Weights of a small mixture-of-experts language model, trained from scratch on English Wikipedia: a sigmoid router.
Below are experts of layer 4 (counted from 0) of a mixture-of-experts language model. Rows are named down (a neuron's output weights, with its number) and show model dimensions 0-95. Each number is 128 + 32 x the weight over its row's rms, rounded and kept within 0 to 255.
Before each expert's rows: a language model's description of what the expert responds to. This comes from a sample of Wikipedia text that the model never trained on.

# expert 28
Narrative verbs and nouns. Common verbs and abstract nouns after "to", "in" or "was" in prose, such as began, released, died, in charge, in regard.
down0 [187 126 157 142 112 133 151 102 162 160 101 127  87 136  91 119  61 131 140 185 185 154  99 126 147  90 127 157 124 187 146 125 115 118 128 139 123 120 114  76 146 158 100  68 153 117  85 111 116 120  81 157 152 136 106 131 119 151 161 121  94 133 102 181 110 144 135 177 205 197 133  97  75 126 205  52 159 105 130 124 160  86 122 105 181 104 116 162 108 111 153 121 163 139 135  72]
down1 [ 92 139 137 153  87 126 150 139 151 133 145 147 163 147 143 114  85 119 117  51 123 106 131  98 123 144 129 141 122 115 161 114  70 116 152 108 132 127 104 134 111 198 135 149  93 100 132 145 150 128  69 134 106  85 165 121 152  99  85 112  80 200 152 140 157 105 176 118 100 126 118  83 108 115 152 141 163  88 125  57 125  84 134 140 103  79 190 181 183 144  89 192  79 126 179  54]
down2 [116 154 131 166 148  75 187 105 169 123  88 194 117 168 132  95  30 142 151 102 108  68 123 122 101 147 122  42 124 155  94 145 151  87 133 166 111 156  80 101 136  96  85 140 117 118 109 109 122 112 109 166 102 130 133 132  78 166 115 150 156 139 150 167 123 137 231 137 127 168 137 135 130  79 127 145 157 107 164 172  84 118 100 122 125 156 154  85 151 151 130 120 106  71 127 135]

# expert 18
Nationality and place names. Whole-word national, ethnic and place names such as American, British, United States, Pacific Islander, often in census figures, sports and affiliations.
down0 [136 101 111 137 123 152  64 122  97 148 129 161  43 127 110  80 101 172 154 114 122  69 150 220  96 120  58 121 225 113 166 138 133 158 143  79  86 141 173 144 127 151 145 165 139 146  90 105 119 181 143 111 153 144 148 131 178 107 153 116 135  99 106 201 116 142 131 112 183 160 109 175 166 102 129 146 134  98 138 116 118  97 114  81 154 100 135 118 152  93 116 117 152 146 149 111]
down1 [143  93 106 126 116  87 146 109 189 103 158 140 161  87 110 131  94 135 120 122 141  80 130 116 117 141 119 194 101 113 189 181 151 133 177 131 171 138 184 104 148 114 170  92 190 131 125  74 107 135 115 101 111 135 174 138 110 120 152  99 131  98 167  91 158 116 120 124 105 109  56 129 137 187 124 126 107 103 190 136 106 194 156 113 109 171 126 117 167  17 150 106 164 146 126 128]
down2 [136 129  72 144  98  74 132 171 147 144 133 109 179 164 133 158 143 143 118  95  93 129 139 133 166 201 134  84 185 107 132 136 122 182 162 171 111 161 144 165  88  79 148 170 119  99  82 116  98 112 109 124 135 111 142  63 142  82 153 101 164 114 112  97 131 118 175  60 110  78 114 182 104 105  85 115 181 124 111 161 160 156 162 128 132 156 128 133  80  91 181  87  65 100 129 140]

# expert 26
Preposition plus the. The word "the" and merged forms like "of the", "in the", ", the", as in "As of the census of 2000".
down0 [149 174  99 172  95 167 141 152 131 112  99  95 110 145 103 106  95 135 160 107 130 142 164 124 160 136 116 105 151 217 139  80 116 182 115  89 126 139 211 145 169  65  98 121 161 113 178 170 139 129 158  76 130 153 134 128 130 150 114 141 181 136 199 138 113  80 189 119 142  95 116 101 133 161  85 106 131 115 131 135 168 123  97 118  63  93  87  47 129 151 101 139 109 104 100 131]
down1 [120 152 120 110 153 153 144 102 150 101 155 114  73 142 133  82 126  83 153 113 135 132 184 135 108 179 156 170  98 153 118  72 144 111 144 187 131 131 138  60 141 147  81 142 136 120 130 102 106  98 126 155  78 146 117 147  87 156  74  94  50 156 186  49 138 162 136 203 121 166 157 140 137 120  76 192 123 111 104 152 149 150  77 139 143  85 126  97 116 153 111  64 115 116 131 130]
down2 [111 155 103 147 143 168 118 174 112  71 153 140  91  82 151  74 120 105 150  81 124 166 139  94  99 138 117  73 139 100  92 105 180 177  75 164 126 118 116 116 124  92 144 138  85  74 113 118 154 144 166 171 122 141 135 153 103 107 104 156  96 156  93 165 118 201 137  81  78 112 121 130 146 147 139 119 166  98 132 174 142  70 174 109 133  79  95 173 159 171 179 139 115  85 196 108]

# expert 8
Mid-word English stems. Word-piece stems inside common English words, often after a capital letter, such as T-ight, Le-ast, g-reat, Night, east.
down0 [153 195  94 158 153 127 143 147 121 120 167 110 160 119 147 131 118 153 114 163 167  93 146  17 122 153  69 146 109 130 137 110 129 177 150  94 161 154  93 125 144  94 141 136 145 108  84 125 144 119 169 139 153 108 146 103 107 114 170 170 150  90  99  61 168 137 173 104  77 109 112  89 155 146 132 140 163  74 144 194 164 117 170 146 169 120 107 166 213 135 120 154 106 111  85 145]
down1 [156 151 108 201 154 180  70  62 118 111 186  83 126 119 109  79 112 139 168 126 138  93 165  92 186 125 109 120  96 171  92 120 143  87 167  99 146 137  99 129  86 138 108 161 100 104 153 150 110 120 132 132 129  94 139 181 142 162 105 151 122 122 125 178 118 101 125  73  97 136 125 119 182 169 183 168 185 199  90 150 138 152 152 124 111 162 124 181 146 121  96 193 122 125 160 126]
down2 [125 153 157  84  73  66 111 167 140  88 147 172  89 172 122 136 185 131 112 111 154 114 172 115 114 159 162 105 134 133 120  76 154 175 144 135 157  96 105 149  68 156 119 138 118 125 150 113 141 108 108 116 140 114 159  61 156  87 144 157  93 195  97 138  98 179 179 162  94 141  87  95  87 215 130 132 107  84 147 185 103 110 100 122 132 111 174 145 167 143 160 125 143 140  83  96]

# expert 10
Personal and place names. Surname pieces, given names and place-name parts in people and place names, such as McL-augh-lin, George, Hill, Brown, Jr.
down0 [153 136 132 125 108  82 125 128 165 114 107 141  88 205 140  97 115 141 138 153 124  52  72 131 155 154  96  92 148  91 127 175 141 130 100 135 109 108 198 123 106 111  94  90 173 114  71 177 137  71 108 195 145 113 136 100 124  74 113 119 111 151 135 150  79 163  99  84 141 104  92 170 126 142 104 182 158 120 159 128 103 123 152  41 151 148  86 137  98  85 110  72 124 136  97 131]
down1 [153  71  53 125 117  85 188 147 152 145 140 170 106 180  89 131 132 128 126 114 107 144 125 166  89 181 102 147 155 125 164 193 133 120 153  78  72 107 154 151  57  94 132  62 127  92 157 125 126  86  90 136 146 148  67 122 152 143 124 104 137 131 122 153 108 125  45  88 131  94 163 149 129 127 127 157 120 157 114 193 162 158 132 126 160 120  75  89 158 108 111 174 114 129 136 161]
down2 [159 136 119  72 177 136  93 146 145 110 129 120 122 146  78  88 141 116 179  66 140 226 126 140 137 137 153  88 131 159 109 170 105 158 129 119  87 138 149 138 158 108 126 132 134 157 125  94 124 122 188 120 110  70 129 141 130 183 180  90 169  99 163 137 165 124 111  86 158 104 130 159 122 124 176 140 207 150 180  80  86  82  86 110 102 164 102  95  93 159 108 160 113 107 177 143]

# expert 7
Word-start fragments after S. Short word pieces right after an initial letter, mostly S or N, beginning a word or name, such as s-id-ereal, N-um-erous, S-ey-mour.
down22 [147  94 110 169 112 150 180 140 106 123 155 197 149  92 182 101 130 113 123 123 146 150 102  60  85 119 129 167 119  95 193  68 170 114  80 140 188  96 121 134 112 123  70 118 116 138 165  90 138 163 149 228  98 105 114 179 104 123 105 123  98 124 152  69 151 159  95 134 115 123 105 122 134 150 114 138 177  98 141 111 155 123 153  93  96 130 129 150 144 102  64 161  90 140 133  73]
down23 [123 106 184 121 127 157 111 117 155 119 105 122 119 135 156 159 125 167  83  58 167 138  95 181 115 155 124 101  80 165 136 127 128 151 100 112 109 155  67 112 175 123 128 192 167 120 140  92 159  88 144 134 139  91 134 105 178 139  67 116 155  93 169 175 105  83 155 131  42 124  96 151 145 107 169 116  70 114 136  83 165 110 140 161 223 167 122 152 105 113 139 128 143  93 120 107]
down24 [156 170 154 160 136 109  82 119 158 148 137 144 184 159 148  40 117 130 103 163 129 186 116 121 103 172 103 116 104  46 148 147 144 145  94 106  84 103  61 136 103 159  84 171 122 175 118 138 107 103 145 194 190 131 137 132 128 127  95 119  85 117 121  97 104  89 120  89  67 159 133 129 156 146 158 112  99 112 109 147  97 140 160 154 148 113 146 114 177 127 171  52  97 162 130  96]

# expert 4
Infobox and list punctuation. Colons, line breaks, hyphens and degree or minute marks in infoboxes, taxonomy lists, coordinates and track times, such as "Suborder:" or "4:20".
down0 [172 104 131 136 146 162 135 164 178 133 124 115 150 180 103  72 153 109  90 124 120 164  67 137 149  93 142 127  84 143  75 179 125 141 130 102  67 142 148 154 119 147 141 112 134 161 102 119 140 224 110 102 147 131 178 142 123 163 167 148 153 147  68 113 114 148  99 130 147 112 159 117 122 114  74 127 110 192 109 138 180 114 127  84 121 175 125  83 121 150  50  55  96 166 163 113]
down1 [144  54 104  88 124  90 124 221 134 178 117 143 169  76 141 137  87 109 143 108 130 112 169 112 141 157 118 125 152 139 127 184 120 155 127 171  76 158 147 114  68  62 140 165 106  73  85 129 122 106 164 131 155  78 164 123 131 132 135 198 184 111 157 125 100 135 152  96 117 170 154 161 125 155 185 112 155 131 134 144 126 117  97  94 147 154 150 171 142 168 164  78  96 136  96 161]
down2 [104  97 112 170 161 117 114 115 141  56 163 132 143 126 106 102 176 195 113 127 117  92 111 148 125 117 104 125 126  94 149 142 167  99 150  85 106 172 123  59  61 155 117  81 158  94 127 129  91 125 114 174 106 157 144 123 155  85 188 105 122 116  84 195 172  87 121 122 183 122 132 133 166 103 132 123  90 137  76  99 158 154 116 153  44 123 131  65  97 104  87 133 137 109  79 135]

# expert 24
Non-English name syllables. Pieces of South Asian, Arabic, Slavic and East Asian names, including raw non-Latin bytes and Q, J, Kh: Dh-ak-a, Jakupović, Zeng Jian.
down0 [127 171 202 138 147 109  74 103 219 150 132  95 100 115 151 135  81 158 198 118 154 121 122  90 163  79 175 125 139 119 135 118 120  65  97 110 182 134 118 181 154  62 104 102 132 138 127  72 104 121 136 165 115 154 136 198 112  79 127 136 103 181 109  95 125 127 174 120 148 126 158 147  62 124 161 124 160 125 151 123 107  99 147 187 166 171  99 121 131 101 102 128 139 109 128 146]
down1 [109 145 134 155 181 106 134  95 120 116 114 160 139 178 130  98 148 137 167 139 150 127 191 189  70 178 108 127 133 183 144 111 100 152  49 132 140 164 141 135 169  79 116 100  96 105 109 155 181 170  91 151 116 160 121 185 159 111 117 167 120 110 124 108 213 109 129 159 134 151 115  76 105  71 135 111  86 151 160 127 200 158 171 144 119 176 115 145 155  95  94 106 139 131  94 146]
down2 [ 91 144 112  97 127 176 121 133 122 115 130  74 164 116 116 119 125 138 122 151 147  89  73 165 131 175 119 158 164 157 149 150 143 133 146  71 118 166 187 131  89 183  76 134 133 191 117 109 150 156 117 113  38 105 136 112 148 120 185 163 158 168 125 121 120 127 107 147  58 143 115  89 111  72 162 148 140  52 154 138 121 106 125 153 205  92 121 116 144 151 170 172 146  97 132 179]

# expert 6
Word-initial prefixes, opening brackets. Opening parentheses and quotes after a word, plus prefixes such as un, re, over, under after verbs like is or was: un-able, (25 March.
down0 [136 116  67 106  95 151 157 123  74 172 144 152 149 154 110  89 176 213 119  90 117 169 142 151 142 119 137 105 130 142  99 170 102 128 117 151 117 120 122 117 125 167  52  79 143 175 163 180  99 129  95  71  97  65 102 159 149 134  69  89 109 129 125 177 174 148 106 169 131 104 155  70 127 111 120 115  84  81 127 100 175 137  92 130 100 119 155 146 144  88 164 185 138 105 138 144]
down1 [150 143 120 140 147  11 151 125 134 155 118  67 122 114 147 164 104 149 123 162 177 131 155  87 192 106  96 176 147 185 118 176 138 148 105 134 157 174 165  79  99 153  96 104 148  91  98  96 135 124 162 131  98 115  88 128 125 103 111 147  81 148 171 113 128 159 129 140  76 149 136  79 124  96 217  90 171  59 129 148  81 125 145 136 128 119 134 149 129 142 107 110 133 105 102 169]
down2 [104  68 174  98  99  98 167 168 125 137 123 144 117 178 177  99  95 131 140 122 176  87 116  89 133  52 153 182 129  68 113 129 107 202 111 136  99 109 116 101 152 118 146  90 117 166  94  88 117 181 109 140 116 153  73 133 128 142 166 123 111  89  71 117 102 172  92 105  90 154 101 121 148 159 105 121 108 104 134  95 142 170 150 124 166  85 180  90 147 150 170 131 135 112 179  64]

# expert 16
Early sentence/word pieces. Capital letters and short pieces early in a sentence or word, often right after "a", "an" or "the", such as a-w-akened, an-k-le, He, This.
down0 [162 160 125 102 156 149 154  76 127 136 137 140 139 157 177 121  49  89 146  55 109  56 119 142  93 133 120 163 115 120 113 113  79  93  74  99  91 100 112  82 125 100 101 173 140 125 121  95  91 179 110  98 140 117  98  94 121 147 113  80  93 157  81 125 119 103 138 106 120  83  97 160 137 145  68 145  74  88 100 138 110 186 148 142 110 123 118 117 106 201  98  91 143 134  64  98]
down1 [108  75 115  85 108 124 151 126 146  96 104 200 100  81 149 158 135 136 153 106 101 139 152 147 160 121 111  87 188 150 128  93 134 148 167 221 128 166  86  96 177 167  75 138  55 114 180  99 117 136 161 142  95  98 128  97 155 132 110  82 101 119 126 107 136  98  95 100  96 122 157 172 185 140 111  84  73 135 104 142 145 110 156 171 116  63 122 122  97 147 143 182 150 132 145 106]
down2 [ 88 100 174 158 121  72  73 104 150 101 144 160 149 136 117 100 161 135 158 161 117  74 114 184 138 143 154 102 104  96 116 100 112  99  99 108 111  86 124 104 164 188 167 109 170 125 145 189 158 161  86 209  76 117  98 116 146 177 124  78 127  98 137 121 131 225 164 122 137 118 135 110 134 155 144 135  61 110  89  97 184 127 135 111 118 116 128 135 136 139 134  83 177 170 106 142]

# expert 13
Mid-word pieces. Middle pieces of longer common or foreign words, such as arche-ty-pes, psy-ched-elic, te-lev-ised, Salad-in.
down0 [144 151 153 106 105 118  97  86 108 140  97  96  98 125 155 125 121 118 108 106  79  85  98 116 134  97 104 141 188 142 101 144 153 118 131 173 167 166  43 160  59 187 159 179 129 136 126 157 149 131 129 102 106 175 112  77  88 153 165  75 155 141 102 151 131 155 104 147 124  62 109 148 123  71 153 142  61 127  90 111 105 171 155  86 111 110 165 135  95 170 154  93  73 144 101  90]
down1 [159 190 126 147 117 111 173 115 114  36 195 120  79 140 106  96 119 146 147  96 192 100 135 124  89 125 129 129 148 158 108 140  95 134 133  44 102 118 135 181  55 139 116 132 132 164 100 129 129 122  95 166  92 103 110 145 144 119 167 164 131 138 144 115 116 120 182 169 127 142  66  99 113  89 150 114 142  44 103 187 120 141 117 101 105 128  57  81 139 151  98 110 109 129 135 137]
down2 [ 21  80 151 129 134 117 104 118 126 175 175 158 156  82  55 120 150 109  98  99  81 111 172 140 110 144 125 151 147  41 119 179 158 127 129 146 147 121 157 152 158  99 146  67 130 108 147 120 125 136 131  88 178 120 116 121 155 161 184 133  91 128 111 135 167 155 138 120 132 106 130  48 155 118 153 142 111 185  65 136  97 192 107 165 142 123 153 157 113 114 114 104 141 159 149 134]

# expert 23
Noun adjective suffixes. Derivational endings that form nouns and adjectives, such as -al, -or, -ical, -ation, 's, as in liberal, electorate, transportation.
down47 [114  79  83 146 157 123 138 189 144 143 173 135  58 104 134 156 137 146 123 123 122  95 170 138 175 123  89 119 139 127  86 164 163 141 131 135 138 139  74 143 183 124 105 178 171 137 108 150  43  77 172 167 120 147 156 132 132 151 133 105 180  93 116 144 145 113 172 113  84 130 127 169 143 114  97 151 113 142 157 194 130  74 138  53 185 140  61 113 165 168 129 110  95 108 124 140]
down48 [171 136 107 188 106 141 181 143  91 123 114 117 155 141 119 140  96  96 137 110 150 103 149 103 174 166 124  98  95 105 125 157 142 150 107  90 105 100 111 210 127 111 102 155 114 102 109 115 175 112 131  98 139  99 106 144 141 122  94 187 171  45 190 131 101 110 139  68  86 173 137 161 100 141 119 186 110 169 117  99 114 147  84 125  41 125  53 136 109 152 181 124 122 101 130 124]
down49 [114 135  94 114 132 154  91 182  69 116 192 150 138 129 128 122 113 149 130 121 147  54 117 148 121 171 105 160 131 131  88 117  59 113 170 118 143 107 221 151 169 133 151 176 128 123  77 124 143 152 151 152 138 147 183 144  81 122 135 150 133 172 113 105 164 156 132 125 137 109 144 109 114 108 138 149 105 126 191 105  67 195 108 131 194  99 114 105 146  92 107 124 191  80  69 111]

# expert 29
Prepositions and "a". Prepositions and the article "a" after verbs, often merged, such as "in a", "to a", "portrayed by a", "with".
down0 [152  63  94 119  99 116 106 124 140 145 113 125 183 176  83 171 131 138 140 108 161 115  64 154 140 132  71  56 146 107 122 130 120 128 118 103  96  43 124 141 143 149 146 189 160 200  91 189 103 141 133 132 175 144 197 106 109 101 130 108 115 150 109 150 139 148  93 110 159  96 133 135 116 115 132 151 130 134 134 136 100 181 131 110 143 119  38  87 131 157 154 139 176 191 124  95]
down1 [119 116 133 117  69  85 128 161 173 120  91  93 147 150 112 144 118 136 107 187 160 130 116  83 192 145 121  77 114 119 130 132 109 125 139 202 113 229  94 152  78  95 134 135 125 156 135 203 125  98 148  94 114 133 170 121 106 138 136 121 105 132 140 131 159  66  73 189 153 103 103 141 135 137 122 140  97 123 141 126  95 113 120  31 127 132 147 133 173 172 188 141 126  86 104 116]
down2 [130 103 119  80 137  69 114 104 129 122 128 166 171 205 133 169 126 108  79  76 134 147 142  55 149 119 126  99 160 126 161 130 113 133 140 161 144 109 184 127 119  79 163 124  98 105 103 100 154 143 178 148 171  77 120 177 147 132 137 162 137 170  54 150 108 149 123 136 164 119 149 172 126 156 135 100 122  81 144 132  92 140 152 165 193 149 179 124  76 157 113 122  49 169 114  86]

# expert 17
Rare name letters. Odd consonants or letter pieces inside foreign or unusual proper names, such as Monte-f-usco, Ben-f-ica, Mc-N-air, Ta'-z-im.
down0 [ 97 189  85 150  79 125 154 117 123 148 140 134 125 140 123 169 100 144 183  87 136  81  95 125 117 113 115 163 131  84 128 106 166  98 115 127 209 126 172 101 106 110 104 126 186 143 161 153 132 183 123 128 100 157 136 135 129  90  79  87  95 147 166  81 128 127 104 126 149 110 169 191 175 159 128 143 142 198 147  94 153 219 141 136  87  76 119 134  94 150 133 101 133 194  98 120]
down1 [104 162 128 139 182  78 134 125 181 125 154  85 161 207 175  85 154 157 116 109 112 109 135 129 140 122 121 174 137 117 147 139 136 116 114  90 112  86 114 105 169 105  87 113 127 159 152 143  94 164 121 135  99 146  99 126 127 112 149 160 134 128  67  91 109 176  95 147 124 177 156  98 128 104  72 115 130 128 124  22 114 183 114 141 107 179 111 136 155 138 105  85  40 181  84 103]
down2 [183 121 144 101 146  66 133 163 185 157 156 106 123 131 120 106 110 134 156 130 118 118 126 133 109 183  68  74 100  99 133 165 133 160 136 103 176  63 142 148 189 171 181 145 149  53 102 150 141 115 109 156 179  79 113 133 141 146 134 139 101 143 162 119 106 103 146 128 109  84 148  78 125  89  76 105 147 131 158 134 157  40 135 125 118 163  88 142 168 157 133 144 181 105  66 122]

# expert 1
Conjunctions and connectives. Coordinating conjunctions and linking words mid-sentence, such as and, or, but, to, of, including ", and" and "Appearances and goals" headings.
down0 [127  86 146 146 112 185 105 159 126 112 169  98 102  97 114  67 108  93 116 114 106 159  78 180 140 120 132 136  87 170 129 103  88 147  76 132 170 156 175  89 123 105 191  91 128 132 118 117 136 153 182 162 135 142  68 108 114 101 168 124 155 125 125 100  64  93  92 135 112 155 127 146 142 164 126  93 146 113 122 168  98  66 176  68 182 152 168 224 152 121 149 129 125 147 137 124]
down1 [137 113  92 134 112 100 145 114 101 169 117 161 130 172 132 124 106 120 142 128  48  97 140  65 126  91  83  87 145 148 134 120 131 113 109  99 135 142 133 160 123 158 162  63 121  93 132 145 162 128  97  91 131  86 171 138  54 154  94 110 130 186 140 168 109  99 119 154 125 104 122 203  83  82  35 140 129  88 159  80  52 103 103 123 167 113 137 134 136 100 119 187 101 142 117 102]
down2 [127 196 119 144 117 112 146 118 148 148 136 153 131 130 162  92 139  99 130 169 124 172  74 127 125  95 169 105 152 111 144 132 205 156 127  93 144 164  57 155 142 126  91 124 141 160 147 140 118 173  82 170  87 120 119 158  75 154 144 134 113 102 166 177 189 175 137 169 102 191  92 162 149 110 127 161 136  83 130 171 181  98 148 121 122  77 176  66 166 115 158 145  71 112 103 111]

# expert 31
Single vowel pieces. Single vowels and short syllables inside words and foreign names, such as ch-a-os, sl-o-op, Matyld-a, P-u.
down0 [164 167 159  90 112 151 172 160 153 112 153 137 109 160 119 123 149 145 117  89  88 114  70  93 102 128 100 149 144  85 158 104 127 155 175 132 130 156 107 122 113 154 163 144 122  88 162  63 174 230  76 119 118 132  82 173 130 142 161  69 128 120 148 123 116  79 112 193  89 122 105  96 129  66  88 150 159 172  62 187 133 119  90 115 101 102 133 119 142 125 132 147 144 152 136  80]
down1 [134  49 138 120 130  82 135  95 160 112 126  86 141 127 178  52 148 134 115 140 149 179 140  80 152 153 128  66 119 134 117  83 121 169 136 147  98 121 158 152  84 112 116 129 113 136 105  98 146 113 122 128  89 173 111 119 160  81 166 168 136 118 115  62 104 126 145 165 192 163 156  76 141 132 138  92 121  52 128 101 151 112  98 158  94  93 136 146 188 143 172 160  69 180 105 167]
down2 [157 172 103 121 132 114 122 154 110 135  82 149 141  72 122 157 152 176  86 184 117 130  84 193 187 147  84 147  88 102 101 141 184 166 146 118 124 122  89 173 136 145 142 184 154 112 167 141 141  86 151 146 100 177 124 135 147 136 107  55 147 181 125 167  65 161  62 139  65 141 141  79 136 173 128 110 115 180 163 133 128 109 134 123 161 112 108 148 141 158  85 137 157 159 168 130]